Below are experts of layer 6 (counted from 0) of a mixture-of-experts language model. Rows are named router (the router's row for the expert), up (a neuron's input weights, with its number) and show model dimensions 64-127. Each number is 128 + 32 x the weight over its row's rms, rounded and kept within 0 to 255.
After each expert's rows: "comes after" lists some tokens at least twice as common just before its tokens as in all text. This comes from a sample of Wikipedia text that the model never trained on. Tokens count by the router's weight.

# expert 2
router [150 136  76 130  77  89  94  89 138  97  74 101 101 123  99  66  88  88  94 148 175 109 187  84  87 145  95  82 133 121 119 114  53 181 136 120 118 114 102  79  87 188  58  92 172 129 165  88 159 196 141 151 125 119 124  95 141 103  87 196 178 119 156 129]
up0 [106 120 149 127 157  58  88  86  68 110  79 117 108 150  84 174 118 140  86 153 152  88  98  98 126 124 115 138 150 124 119 100  60 111  66  98 136 118 117  78 187 113 120 120 132 144 131 134 146 110 116 146 121  95 138 156 171 132  73 162 108 105  58 104]
up1 [108 135 111 150 154 140 139 186 153 114 143 121  39 127 123  88  77 164 110 116 118 109 134 125 108 136 104 170 133 155  87 100  78  92 130 159 161 137 109  85 142 169 144 151 124 112 107 111 151 143 156 132 185 156  83 185 127 134 167 101 163  70 132 102]
up2 [167 135 121  87 136 127 150 103 117  93 101 142  90 107  86  67 154 117 125 140 119  86  76 145 149  66 119 157  70  85 139  97 182 119 144  92 166 136 123 160 132 117 156  70 135 163 122 142 185 156 179 122  97 120 138 159 151 152 115 116 111 151 118 107]
up3 [ 81 180 168  89  93  94 105 111 159 136 107 107 143  72 123  82 167 164 137 138 161 104 108 132 122 120 134 144  84 139 139 119 139 151 113 141 175 146 133 153 133 151 156 118 131  72 167 101 126 135 130 131 131 132 105 141 193 111 172 101  91 119  86 134]
up4 [158 113 124 100 143 125 121 179 195 143 131 118 109 108 196 110 115 129  99 192  76 102 129  95 197 138 157 111 134 101 110 119  92 139 178 137 107 151 112 142  72 102 150 105 124  48 134 159 108 159 113 178 140 136 171 152 132 119 125  62 159 115 107 150]
up5 [106 100 132 186 117 165 103 147 103  75 124 225 112 132 156 133 119 127  91  78 100  89  66 124 127 159 149 123 107  89 153 136 105 133 121 133 129 113 100 139  99 173 146 175 153 151 127 135 215 145 144 108  99 170 168  80 161 140 122 108 139 136 150 168]
up6 [125 117  97 133 120 107 113  53 178 105 160  99 112 137 150 136 148 166 167 134  99  93  88  64  73 125 163  89 154 154 131 200 169 155 141  96 121 156  82 139  80 169 130  88 114 138  83 155 136 187 149 122 130 147  68 101  89 129 136 111 153 136 137 158]
up7 [ 86  92  51 109 159 103 121 127 143 150 140  90 108 123  57 162 131 125 144 143 105 117 100  68 101 130 136 114 149 107  86 107 104 103 154 157 149 150 181 147 128 108 119 126 189 154 168 214  97 152  77  73 113 140 123 117 137 115 129 195 115 145  54 135]
up8 [129 115 166 121 125 102  84 155 143 109 148 157 153 125 149  77 170 194 159 137  94 114 154  83  64 107 133  97  79 121 148 137 134 152 112 159 145 162 149 150 129 102 204 116 152 120 138  93  81 141 149 149 122 112 150 108 123 165 115 141  87 149 148  83]
up9 [109 179 160 122 122  96 128 127 147 148 135 192 148  94 112  73 112 137 155 138 107 139 169 148 159 101 107 135 113  82 124 129 113 123 144 189 131 119 129 155 134 161 109 127  61  69  83 133 133 130 120 104  40 106 140 149  64 110 147  76  87 104  67  74]
up10 [108 184 131 129 170 134 163  84 103 114  66 124 111 157  85 118  48 108 185  67 135 149 116 167  91 119 101  69 132 111 149 213 107 137 117 112 103  87 158 117  97 130  86  87 180 168 141 126 179 107 102 160 109  84 128 167 100  67 172 164 104 111 104 153]
up11 [145 149 144 205 112  70 206 149 188 137 109 177 142 107 138 138 148  83  80 120 171 165 118 150 123  82 150 106 132 166 121 112 162 182 124  97  97 170 147 139 155 104 101 141 109 123 165 129 157 105 113 111 116  89 129 123 108 109 150 103 172 127 106 106]
up12 [131 155 135 119 129 133 129 114 116 138 119 144 115 130 136 155 127 166 111 128  93 137 155  99  88  67 227 111  84 110 116  99 139 121 108 101 122 125  52  86 148 117 111 199 106 106 117 136 118 123 123  50 131 146 134  85 184 115  99 171 138 134  93 100]
up13 [171 192 125 101 204 138 129  39 202 128 153 153  84 155 113 156 142 133 116 184 139 108 109 114 187 125  96 119 201 122 199 147 114 133 146 116  93 104 152  98 137 131  88  70 121  80 145 145 120 166 130 115 176 119 119 161 157  85 133 147 160 135  91 111]
up14 [131 127 103  99 158   0 100 171 135 106 153 133 106  59 151 130 161 146 184 132 116 103 155 111 131 110  57  96 147  59 114 110  67 127 140 139  70 110 100 173 125 167 162 117 156 105 150 114 121 126 135 129 192 117 158 137  68 132 117 137 105   7 168 103]
up15 [106  63 170 179 118  58 105 120 197 135 145 108 171  95 150  42 136  99 155  67  98 116 169 125 126 106  87  67  44 148 108 159 104 108 152 206 155 140 103 117  87 110 139 125  66 158 134  82 143  81  77 164 138 102  82  72 121 159 103 119 120 161 144 119]
up16 [150 117 140 115 119 127 150 146 142 145  64 145 138 165 114  83 158 174 118  77  91 137 155 114 177 126  66  86 164  70  92 118 118 168  85 156 129 136 121 111 133 119 133  88 149 134 122 130 143 109 158 144 188 147 133 117  75 102 121 136 103 165 160 158]
up17 [ 97 167 140  97 144 119 111  80 208 109 142 134 154 139 150  88  84 103 114  97  66 156 200 139  59 159 108 141 134  92  59 208 128 108 100 121  70 103 164 116  73 164 111 166 111  74 115 119 142 188  62  97 118 143 118 193 120 146  93 129 136  68 112 160]
up18 [ 60 126 158 138 121  51 115 150 104 170 107 182 140 142  97 143 157  87 161 103 103 115 136  96 138 119 146 179 158 140 115 161 125 120 134 121 102 117  65 104 113  82  98 181 141 111 134 152 121 136 118  75 119  61  77 107 161 170 139 132 155 159 143  46]
up19 [ 96 114 134 137  94 122 123 151 109 176 102 152 131 117 141  41 127 192 159  97 255 107  90 111 162  91 131 114 185 162 156 172 102 114 120 118 124 118 156 114 131 141 144 153 152  86 105  94 125  90 108 102 136 117 147 117 141 144 135 112 154 180 109 132]
comes after: "-", " the", " ", " a", " in", "=="

# expert 9
router [ 99 186  98 116 158 121 134 107  96 114 178 132 149  92 180 135  66 122  81 179 131 141 104 108 183 101 143 132 141 101  60  80 101  82  93 164 180 105 147 109 132  78 109 154 121 176 151  52  87  79  86  81 122 141  85 131 114  61 168 173 123 133 127  97]
up0 [193 143 121 134 106 149 151 149 106 150  77 143  59 128 120 184  56 145 118  72  85 164 164 143 175 167 143 121 171 107  54 148 116 188 121  60 115 140  92 158 120 115 199 102 119 150 124 128 138 118 126  88 105 122 154  80 120  67  98 160 128 140 153 144]
up1 [114  99 123 154 125 148 125 124 119 123 152 143 120 107 181  57  83 145 149  94 123 147 170 126 100 132 126 124 136 124  82 116 153  98  67 163 171 101 152  59 165 156 139 156 125 128 151  77  93 122  93 108 113 145 122 135 126 106 149 165 154 136 196 133]
up2 [ 81 141  94 119 101 135 105 133 127  97 172 106 135 129 140 142 114 106 132 146 102 112 123 172 103 161  95  82 105 131  34  57 122 130  50 148 137 113 124 172  98 129 156 130 101 125  98  79  49 153 141 133 118 118 154 180 141  79 175 107 140 166 151 137]
up3 [ 94 165 151 154 164  64 128 135 132 130  83 131 143 152 166 134  74 140 108  87 155 150  94 151 138 140 143 141 172 101 174 106 139 119 137 128 152 170 173 144 164 115 115 140 121 137 128 106 134 160  96  76 131  67 112 185 120 155  56 138 167  73 136 105]
up4 [ 93 116 114 167  77 149 175 117 137  95 127 138 125 146 138  73 184 136 195 125 146 136 164 171 148 156 117 105 144 151 108 116 127 113  80 159 131 149  94 100  76 124 167 148 119 181 123 160 141 131 212  88 122 135 110 141 129  89 161  55 146 170 102 155]
up5 [128 155  32 182 140 185 177 115 119 112 103 124 118  65 113 151 135 121 162 154  85 109 177 104 103 131 105 107 171 118 118  88 137 212  83  85 178 138 131 139  75 104 160 139 132 133 151 143 119  91 140 116 146 109 147 152  47 136 153 149 150  74 102 175]
up6 [143 110 109  81 178 186  98 121 178  99 122  85  81 133 110 116 131 147 186 146  73 162 152 129  80 133  94 124  95 126 167 119 151  97 131 143 136 131 137 158 128 115 146 167 190 166 170 124 180  90 135 121 130 129  72 142 116  69  93 117 113 157  63 117]
up7 [183 159 159 144 135  88  88 106 136 100 118 124 128 123 173 208 123 130  53 129 150 136  59 167 151 101 119 124 142 126  86  70 117 178 111 209 151  72  97  90  80  59  88 120 162 119 125 101 110  95 111 118 177 152 168 134 138 129 102 146 139 125 130 152]
up8 [143 140 162 121 162  70 123 149 120 169  66 168 158 172 131 113 160  87  89 125 101 154  56 127 114 113 131  96 140 144 174 131 123 117 118 117 121 139 162 125  91  89  93  87 196 111 163 107 104 134 100 138 164 180 123 150 129 116 103 125  68 108 164  64]
up9 [141 118 165 121  97 151 100 103 134 148  91 137 114  68 136  75 164 147 100  86 139 101  81  94 138  33 169 151 125 108 105  84 152 110 125 114 152 114 115 107 162 157 149 128  87 101 125 144 178 114 175 115 142  70 102 100 137 150 124  67 149 148 165  84]
up10 [ 89  63  95  85 159 145 116 112 176 132 158 180 135  85 134 142 142 189 122  56 136 151 156  92 185 176 138  88 131 123  90 136 120  69 129 137 161 136  99 122 152  86 123 176 137 131 134 136 148 120 176 127 130 120 134  80 109 130 119 151  94 179 146 139]
up11 [167 114  85 139 128  73 116 124  86 115 148 165 101 116 117 145  99 106 150 130 159 209 124 162 128 153 139 124 149  86 133 103 115 103 192 133 191 155 192 109 136  80 154 148 119 173 130 201 126 104 134  94 165 124  29 141 136 107 124 151 136  95 131  73]
up12 [ 96 161 146 191 149 115 164  83  80 126  87 184 122 105 152 178 121  89 135 116 113 111 121  95 146 120 155 121 114 136 150 128 101 129 150  98 150 137  88 152 116 108  77 116 174 111 121 102 157 141 121 144 123 123 128 120 151 134  92  86 145 128 108 158]
up13 [102  99  87 165 169 131 119 136 140 167 113 133  74 131  68  98 146 149  99 200 149  59 137 132 176 105 124 178 177 146 141 136 132 161  87 139 166 140 105 176  93 121  52 119 156  96 125 146 116 128 112 123  63  85  68 153 109 111 164 121 181  88  73 108]
up14 [132 166 160 108  63 125 166 134 151 101 184 137 162 173 189 170  81 138 172 159 142 134 175 136  67  50 138 122 103  92 105 170 149 131 162 143 115 116 125  88  86 146  79 145 112 195 133  56 140 121 137 133  97 137  79 157  55 137 174  95  95 152  73 119]
up15 [163 101 129  87 145 106 158 117 150 155 106  87  98 125 230 168 150 130 113 166 128 128  92 136 136 136 124 111 165  77 112 141  88 151 131 148 133 116  88  94 171  99 185 168  85 150 140 115  96 128  71  98 145 135 114 142 139 111 155 114 121 116 122 148]
up16 [ 86 120 150 114 114  85 124 122 114 149 121 140 107  94 142 139 155  95 205 114 114 106 174 164 129 104 127  91  97  88 172 145 138  82 112  75  67 161  95 194 105 121 142  88 129 112 107  74 159 133 118 122 103 140 115  84 156 185 117  59 123 139 120 181]
up17 [103 131 102 135 148 198 113 141 108 160  75 151 138 105 173 124 136 171 135 128 207 109 137 173 106  71 142 111 157 103 145  81 142 143 107  85 103 184 122  76 157 132 192 112 124 144 144 109 153  95 135 136 106 115 161  50  79  70 151 121  69  85 140 122]
up18 [175 119 179  89 126  98 104 171 142 102 108  84 124 171 188 113 120 120 121 153 152 132 175 118 157 125 140 159 153 163 102 157  97 176  83  85 124 129 120 123 124 143  79 137 184 130 156 128 172 101  69  90 143 106 148 157 114 111 195 202 114 145 176  78]
up19 [139 117 117 153 176 126  99 122 171  89 148 127 103 153 114 118 128 143 157 165 153 156 150 109 102 160 123 103  59 173  71 117 141 145 105  56  96 164 178 169 127  91 140 172  92 149 145 159 106 127  97 180 135 137 116 131  88 131 146 149  99 139 137  77]
comes after: " the", " a", " The", " his", " and", "The"

# expert 4
router [ 67 164 145 153  97 109  95 112  47 150 170 112 123 146 150 150  92 145 121 164 162 129 124  67  81 181 201 151 144 122  73  72 161 177  96 135  97 122 136 105 123  89  87 144 177  98 138  85  97 130  85 115 138 162  91  88  83 100 120 145  97 175 154 182]
up0 [114 122 168  87 125 148  53  92 104 121 156 176 118 135  73 120 106 189 153 164  91 153 105  66  99 122 189 100  88 131 144 109 176 149 169 103 100 138 135 151 120 108 112 128 102 179 155 103 149 103 173 134 114 102  99 103  89  77 163 165 116 185 128 127]
up1 [128 139 170 109 139 200 112 166 160 142 167 119 125 120 138 134 146 141  98  90 132 130 138 115  51 195 128 113  97 149  79 129 130 138  92 142 133 220 101 128 198 155 187  82 137 162 121 117 149 148 172 162 149  92 125 100 133 180 148 109 132 151 143 186]
up2 [113 147 170 125 115  91 101 172  97  90 138 138 106 154 172 148 107 127  70 132 134 129 151 152 101 158 100 187 111 111 143 128  95  87 138 109 147 177 110  55 121 157 101 134 131 197 127  72 111 137  88 113 114 100 123 110  85 113 153 206 104  91 112 149]
up3 [ 56 136 134 168 101 174  99 157 158 130 106  67 132  88 124 110 135  96 105 163  91  97 158 127 140 160  87 150  91 108 152 141 100 154 140 129 107 189 143 152 120  77 161 146 128 119 115 119  73 166 119 172 154 191 154 132 128 106 147 124  97 142 135 108]
up4 [ 92 109 109 167 176  89  97 127 126 137 154 117 166  81 115  87 126 172 104 157 124 140 140 134 140 104 138  93 144 128  84 100  79 123 137  92 148 106  97 127 210 138 161 130 121 130 148 146 150 145  34 161 113  90  84 145 141 119 170 111 118 109  88 132]
up5 [121 117 162 162 134 120  75 119 114 112 139 133 176 130 131 111 165  76  65 144 162  98 128 145 106  95  96 134 118 163  87 117 138  97 132 180  91  71 104  83 148 130 127 101 152 131  99 169 107 145 115 124 102 116 106 142 128 147 114 212 137 118 127 113]
up6 [130 125 118 168 112 159 163 139  88 131 164 160 110  64  72  81 151 193  79 104 167 134 197  99  68 107 114 119 131 192 174 119 116 103 143 156 120 135 107  91  84 130 119 132 205 122  96 104  94  89 154  65 142 115 105 134  98 125 115 126 132  97 111  89]
up7 [ 83  76 224  70 166 133 199 168 126 135 148 110  31 110 122 122 121  75 106 124 121 117 171 106  91 161 106 120 124  71 121 109 123 136 100  64 123 145 121 113 150 157 152 132 117 114  80 104  59  87 141 110 135 154  89 111 125 112 126 121 145 166 120 155]
up8 [108 166 179 126  95 114 111 106 172 158 113 173 132 133 173 195 153 153 132 116 131 147 180 137 165 168  75  59 115 143  85 173 157 124 146 165 104 103 117 152  90 197 154 115 132 116 130  88 122 123 182 128 131 135  84 142 175 110  88 147 113  97 156 161]
up9 [114 130 154 151 102 124 101 183 150  85 111 137 169 170 108 120 125 127 189 130 123 145 147 168  96 138 163 151 140 168 126 138 124 118 144 163 125  80  92 121 105 107  99 144 134 128 173 103 106  87 107 128 121  94 137 106 183 127 119 149 171  60 187 153]
up10 [ 87 172 179 113 197 132 127 112  91  96 152 118  86 140 102 168 156 126 105  73 100 129 161 151 123 114 139  86 131 117 152 176 126 129 166 186 179 102 114 145 117  43 104 145 131 129 129 138 144 134 129 150 106 144  89 125 131 101  84 110 145 182 141 115]
up11 [170 163  80 150 132  89 116 140 164 123  87 148 120 162 140 143 136 119 109 141 139 116 149 153 120 147 115 147  74  74 128 144 104 171 180 167 105 166 127 162  92 134 136 107 156  91 144 139  91 194  96 165 137 121 116 131 144 137 186  53 139 203 129 179]
up12 [163 107 138  95  78 184 134 129 125 152 159  84  86 138 118 127 174 153  88 182 120 126 105 126 163 164  94 148 171 174 194 119 109 143 103 117  54  75  56 127 122 115 159 132 145 113  84  96 143  81  75 121 148 160 108 121 127 143  80  92 157 129 108 213]
up13 [117 157 166  84 100 116  94 153 152 119 148 131 112  99 185 121 112 122 159  96 143  93 141 142 141 155  89 103 148 138 130 121 106 128  83 140 152 109  93 111 149 158 144 124 130 130 202 136 106 124 112 113 165  89 112 138 100 185  92 129 152  97 127 119]
up14 [118 139 122 118  77  86 109 143 135  75 141 141 119  86 166 160 137 217 129 125 101 166 174 156  45 148 187  97 159 120  75 120 122 113 184 150 164 141 100 112  91 133  96 138 156 118  69 129 167 120 140 137 115 100 110  79 147  72 143  99 158 202 105 165]
up15 [ 49 127 150 126 158 132 108 147  86  66 150  99 132 140  63 195 123  62  99  95 123  91 135 130 152 102 162 106 146  88 182 196 124 101 122 145  58  79 168 102 137 154 105 154 151 168 140  77 144 163  84 177 166 129 106 134 111  92 188 120  78 109 147 139]
up16 [ 76 157 130 120 151 158 175 193 135 102  92 121 106 100 122 131 172 109 112 140 137 176 182 114 177 147 155 195  91 104 126 100 151 145  94 142 142  83 172 138 156 152 117 120 156  27 150 104 112 135 137  91 139 145 145 133 136 184 182 126 169 116 105 136]
up17 [127 197 129 134 146 107  97  76 100 192 140 154 122  92 105  85 169 123 178  86 144 141 132  72 124 149 132 159  70  93  90  94 114  98 112 207 121 159 131  86 122  88 131 169  72 126 122 114 110 155  84  46 140 186 171 146 102 143 134 178 100 146 163  99]
up18 [170 127 106 142 168 129  92 123 188  56  98 111 154  79  76 149 127 115 144  72 113 240 138 109 160 116 142 152 122 172 120 138 114  81  70  97 162  94 118 153 129  62  62 198 104 169  76  43 122 121 143 126  97 134 135 127 120 105  93 161 133  74 155 126]
up19 [ 55 191 128 107 160 118 213 123 148 138 109  97 139 165 114 130 148  80 133 132  45  86 134 117  99 141 103 209  86 182 127 102 125 120 103 129 114 142 137 128 128 120 172 148 182 124 126 125  66 159 116  70  99 203 164  90 127 102 126 153  50 167 188  83]
comes after: "\n", " of", "'", " ", " in", " on"

# expert 8
router [125 188  81  66 178 103 114 123 118  95 163  81 129 158 160 186 143 180  98 176 143  92 101 156 138 143 112 109 126 136 130 129  85 156  89 129 137 142 164 165 149 172 137 169 168 162 104 139 106 196 111 152 146 161 102 108 144  83  68  98 205 144 168 157]
up0 [ 86  90 132 122 152 120 133 110 105  91 124 150 119 156 119 122  73  86 129 104 110  81 119 165  86 110 109 106 141 188  99 138 158 198 115 110  99 174  61 137 170 181 142  74 181 131 153 130  88  92 117  64 120 136 105 145 145 138 135 151 137 116  90 113]
up1 [120 162 133 104 101 101  96 102 127 200  92 119 185  95 134 131  50 175 188 137 137 156 122 146 117 158 114 131 123 162 126 155  95 162 120  66 138  94 180 123  98 133 118 112 155 100  75 113 130 128 199 138 103  55 182  90 154 111  79 155 147 125 125 174]
up2 [ 91 142 147 113  96 156 119 139 129 152  95 163  67 137  89 153 161 135  83 108 110 133 112 147  64 120 122  76  93 125 188 156 130 144  73 109 111 134 132  81 178 116 119 151 126  51 170 123 131 153 132 139 132 107 138 107 106 112  56 176 180  70 135 104]
up3 [ 88 140  82  73 101 162  73 114 116 112 136 143 168 154 125 174  83  80 109 180 149 155 138  66 121 134 165 188 209 111 145 140 118 129  90 199 188 113 177  89  96 100  84 145 105 139  96 120 143 137 139 155 135 135 160 135 105 160 153 161 145  82 135 197]
up4 [139  78 131 147 120 136 126 110  60 166 138 114 107 110 112 158 177 134  45 144  82 118 153 120 130 169 102 144 147 108  85 139 130  61 103 159 105 117 135 136  75 152 102 144 149 181  95 183 162  88 120  75 120 118 155  76 142 115  93 140 170 107 171 114]
up5 [ 61 168 165  81 164 103 229 151 108  85 127 130 160 174 144 114 129 120 137 118  96  92 137 137 150 166 141 134 154 140 147 110 175  80 108 173  75  95 120  51 146 164 149  81 141 105 143 105  88 100 146 124 148  99 144 132 100 135  84 137 127  74 126 155]
up6 [104 182 115  65 123 122 141 139 142 122 119 109 180 130 126 147 159 137 126  97 104  64 131 121 116 116  87 128  92 143 135 133 117 178 124 139 115 146 127  94 117 178  49 130 175 146 120 136 139 121 132 134  89 177 121 170 153 139  96 129 108 103 114 128]
up7 [132 123 120 121 195 110  84 121 117 108 123 112 139  74 136 116 152  92 124 197 128 158 123 144 135 119 113 107  87 140 141 138 106 171  83 148 119 140 165 142 129 155 107 222  77 111  81 169 147 164 155 121 113 120 136 109 123 162 172 163 174 124 171 168]
up8 [121 138 117 111 106 141  86 118 144 127 114 122 169  92 130 173 132 167 129 122  54 152 123 115 148 186 168 135  97 129 173 156 142 137  54 154 128  73 148 107 135  91 117 142 158 115 114 145 146 121 158 108 106 115  63 116 100 111 131 186 192 116 142  94]
up9 [153 112 176 121  52 132 133 186 111 136 121 133 203 189 162  79 138 120 136 164 104 154 148 120 108 146 140 128  89 142  84 125 140  95 166 117  82 125 131 109 125 111  82 138 165 180 137 138 165  63 125 171 121 116 115 110 136 100 159 191 174 159  86  96]
up10 [140  72 129 124 107  86 123 183  77 101 107 157  75 173  67 130 175 136 188 118 165  75  68 123 146 116 137 117 162 114 146  98 147  77 143  97 176 176  75 147 132  41  76 107 133  87 171 152 127  86 140 154 117 132 117 108 145 103 125 183 136  92 124 179]
up11 [140 177 180 141  98 131  53 140 141 108  85 115  91 134 145 206 108 115 167 138 118 136 110 141 122 179  88 106 190 104 150 131 130 124 126 117 192 131 198  70  68 163 133  95  69 119 124 113  85 127  79 137 193 125 129 131 157 131 153 177 115 166 121 166]
up12 [113 164  50 163 130 176 133 224  76 119 107  99 166  90 108 158 167 102 138 150 159  79 203 108 120 101 143 159 172 117  37 142  93 111  89 157 135 190 104 117 105 150 175 136 148 142 112 124 125 142 167 111 128 122 173 144 170 117 159 163  90 103 192 122]
up13 [ 71 108  81 200 121  90  99 160  98 133 137 179 199  94  91 156 169 106 147 137  90 150 120 101 143  98 144 162 133  77 102 161 116 150 114 158 121 135 106 194 135 172  99 119 190 156 118 154 127 144 109 114 143 139 131 168  80 127  72 154 112 102 183 143]
up14 [111 137 109  52 114 183  88 158 137 118 162 141 169 182 126 152 118 140 147 173 136  92 186 127 134 158 149 151 179 105 185 137 145 158 103 150 147 150 173 117 128 138 103 158 180  82 116 126 170 148 113 152 127 101  84 117 156 151  59 153  93 110 110 130]
up15 [141 100 152 108 157 113 113 141 105  83 146  88 148 119 181 138 199 186 105 192 148 130 140 152 128  93  73 144  94 165  94 147 165  57 134 150  88 174 160 117 111 124 161 133 124 127 145 101  78 113 118 162 149 137 152 134 109 141 139 113 143 160  92 158]
up16 [148 129  59 133 101  88  96 118  91 156 149 183 112 105 130 162 128 172 157  80 131 113  99 113 140 146 142  77 154  89 137 128 160  80  87 168 139 169 158 128 206 128  96  94 119 152 106 116  99 181  55 120 158 121 142 138  82 114 145 115 177  45 141 133]
up17 [108  84 143 107 115 108 165  88  96 110 176 122 120 160 167 104  71 167 103 115 119 134  76  77 125 199 120 139 117 119 165 128 131 121  88  74 165 163 151 105 150 164 161 158 134 183  65  81  95 190 135 177 131 139  83 119  77 151 166 132 123 113 156 159]
up18 [113  83 123 148 121 166 127 123 152 114 171 100 170 178 148 124  92 136 172 132  95  91 130 109  82 180 128  86 144 149 122 157 127  98 116 136 139 117 108 172 105 151  97 194 109 193  78 128 133 160  57 172  69 128 111  88 144 115 129 117 187  94 115  76]
up19 [117 160 139 123 116  66 142 130 112 154 176 168 113 112 121 117 109  55 146 182 150 105 138 129 106  41 179 117 178  68 100 138 134 115 121 144 132 125 152 118  70 182 153  62 108 160 105 119 132  69 148  96 128 112 116 146 150 122 122 108 186 197 118 190]
comes after: " |", "|", "-", ":", ";", " /"

# expert 11
router [150 151 107 123 108 201 136 100 189 135  81  75 165 167 124  81  91 157  57 201 117 157  98  92  94 156 121 104 111  70 147 136 102 121 110  91 154 129 137 129  89 116  92  98 114 136 162  86 158 198 142 152 124 107 130 157  72  98  76 166 162 150 144 125]
up0 [164 145 149 113 133 155 184 139 140 158 155 142 118  88 186 119 151 129 151 129 139 173 101 121 145 142 116 126 180 101 117 186 125 124  70 104 130  52 176 170 117 134 124 135 174 130 115 138 173 141  99 131 148 103  95 111  91 144 197 111 133  97 113 151]
up1 [ 97 148 119 138 155 120  75  75  99 146 126 122 142 130  72  54 115 157 150  67 168 145 115 147  85 178  77 100 105 107 115 112 104 126 164  85  64  93 150 107  97  77 130 151 110 110 136  69  86 187 116 112 118 106 173 141 168 154 140 134 116  65 118 157]
up2 [155 127  94 165 110 163  86 102 142  96 150  52 163 131  86 128  64 141  91 177 109 129 106  72  89  90 142  99 162 148  90 156 131 160 153 162 113  98  89  97  83 160 161 166 117 186  52  77 125 143 141 142 120  87 145 183  94 160  97  89 106 163 120 119]
up3 [171 128 166 117 125 192 129  93 163 171 163  88 158 155 164 154  87 118 144 122  99 149 145  79 106 138 127  89 126 109 122 109 145 165 136 145 108 104  71  62 117 115  92 158 138  82 173 110 156 111 161 127 155 104 105 134  46 130 169 126 149  84  92 188]
up4 [126 155  50 150  86 144  94  96  61 144 160 111 116 101 157  38 161 124 164 189 164 158 166 143  70 110 113 186 125 102 105 105 139 182 152  83 162  79 106 172  79 173  26  64  66 140  84 149 122 142 132 113 139 138  97 175 158 121 189 132  79 105 126 138]
up5 [126 144 121 160 144 149 145 142 123 120 156  96  93 193 152 173 131 203  65 112 121  86 124 177 139 155 132  90 174 133 162  93 144  97 107 122 147 101 136 148 148 179  82  75 172 116 125 144 121 111 146 178  71 206  91  97 144 161 117  93 133 118  94 128]
up6 [138 117  67 107 107 166 151  96 113  97 144  64 159 124 142 154  81 132 144  89 159 103  36 121 125 108 136 194 124 102 143 172 125 125 123 120 156 127 112 124 118 135 110 118 162 100  83 144 112 122 148 132 134 174 153 108 119 124 121 116 155 141  89 199]
up7 [115 133  69 167 134  53 133 134 105 127 173 165 122 134  90 101  93 103 112 132 146 111 148 139 166 142 113 141 130 180  70 166  60 114 158 136  93  99 140 150 172 151 151  94 100 118 148  71 117 109 157 184 100 154  49 173 129 165  85 133 126 111 112 129]
up8 [111 167 111  64 122 123 124 157 151  98 212 152  77 147 151 104 111  89  73 109 178 168 127 165 134 136 144 109 132 134 129 164 147 130 130  92 222 198 114 153 107  72 184 131 130 106 143  87 167  80  94 141  65 100 145 160  97 124  94 153  98 108 116  93]
up9 [ 98 152  74 141 145  77 165 187 181 142 152 186 146 109 170 125 125  76  90 123 118 165 143  98 104 133  44 110  89 109 149 120 134 147  96 128 160 167 118 195  88 147 162 100 102 116 126 138 185 166  82 127 146 125 179  92 126 110  64 116 101 114 113 155]
up10 [114  70 143 186 119  95 133 107  67 112  97 124 138 154 160 104 165 174 155 125 100 145 139 136 132  86 152 119 149  68 127 157 121 118 128 156  51  93 154 129 142 148  93 106  94 157 113  83 132  99 104  93 110 156 142  99 131  92 109 144 108 127 131 191]
up11 [112 144 194 149 119 126 180 104 138 112 186 116  71 151  56 136 112  99 100 139 158 176  63 113 107 182 120 109  86 102 106 157 126 167 130 111 146 161 171  62 155 151  67 158 156  71 169 133 164 142 100  39 164 158  96 171  88  78  97 149 159  86  85 169]
up12 [123 147  89  59 203 109 139  87 101 166 138 114 138 149 104 153 131 139  85 148 187 128 170 125 147  87  98 161 120 152 154 121 172 131 124 147 166 107 176 171 110  90 103 105 152  90 160  90 115 116 109 118 130 167 117 154 137 118  85 143 192 160  76  83]
up13 [113 143 125 161 148  91 168 112  79 176  63  68 171 119 177 175 134 146  56 118 137 138 109 127 125 123 137  98 148 220 126 173 122 132 106 126 114 118 105 128 163 123 137 154 155 110 105 128 115  29 131 164 143 121 140 112 131 142  90 154 174 185 144 141]
up14 [124 150 130 101 168 143  95  94 140  53 105  92 168 166 119 136  98 161  99  93 163  74  90 158 149 151 171  28  73 172 173 155 111 150 146 162 134 126 192 163 119 160 111  81 145  96  81  50 136 112  99 112 131 145 122 100 130 107  99 151  38 104 111 117]
up15 [139 142 148 115 130 192 113 176 152 213  49 126  99 161 124 194 123 132  52  67 149 140 130  84 188 178 109 118 127 147 147  80 122 186 153  83 109 115 107 116  29 106 134 127 132 130 108 163 121 114 182 106 126  99 128  75  43 129 116 140  77 116 162  85]
up16 [122 167 155  95  95  92 113 115 117 126 148 131 101 169 185  52 129 195 137 157 157 177 111  98  94 125 118  74  66  72  17 131  66 143 134 105 133 133 123  99 154  76 191 117  82 166 101 110 139 120 164 172 114 159 135 163 104 159 152 129 146 134 123 172]
up17 [159 152 141 125 103  97 146  69 104 126 175 167 103 114 119 140 100  84 173 146 134 123  88 101  82 162 152 147  99 142 128 160 110 130 182 117 139  70 153 113 152 131  82 154 103  53 105 140 170 162 144 139 152 117 120 176 121 127 160 128 126  74  72 122]
up18 [151 129 184 215 169 134 178 133 166 139 145  76 111 168 131 196 156 163  87 186 116 195 142 133 121 122 102  97 116 161  88 155 149  89 158 175  75  89 133  98  91 130 112  83 104 175 110 127  91 112 148 162 154 146  94 135 127 148 128 164  93  75 123 113]
up19 [109 168 140 106  76 149 202 110 175 110 141 102 100 182  93 121 127 135 146 124 165 171 110  95 159 156 112 159 117 141 108 140 147 117 150 153 116 154 152  91 211 129 123 191 162 148 167 111 163 154 102 147 176 108 161 168 117 129  82 102 158  88 109 121]
comes after: "\n", " |", ".", ")", "==", " "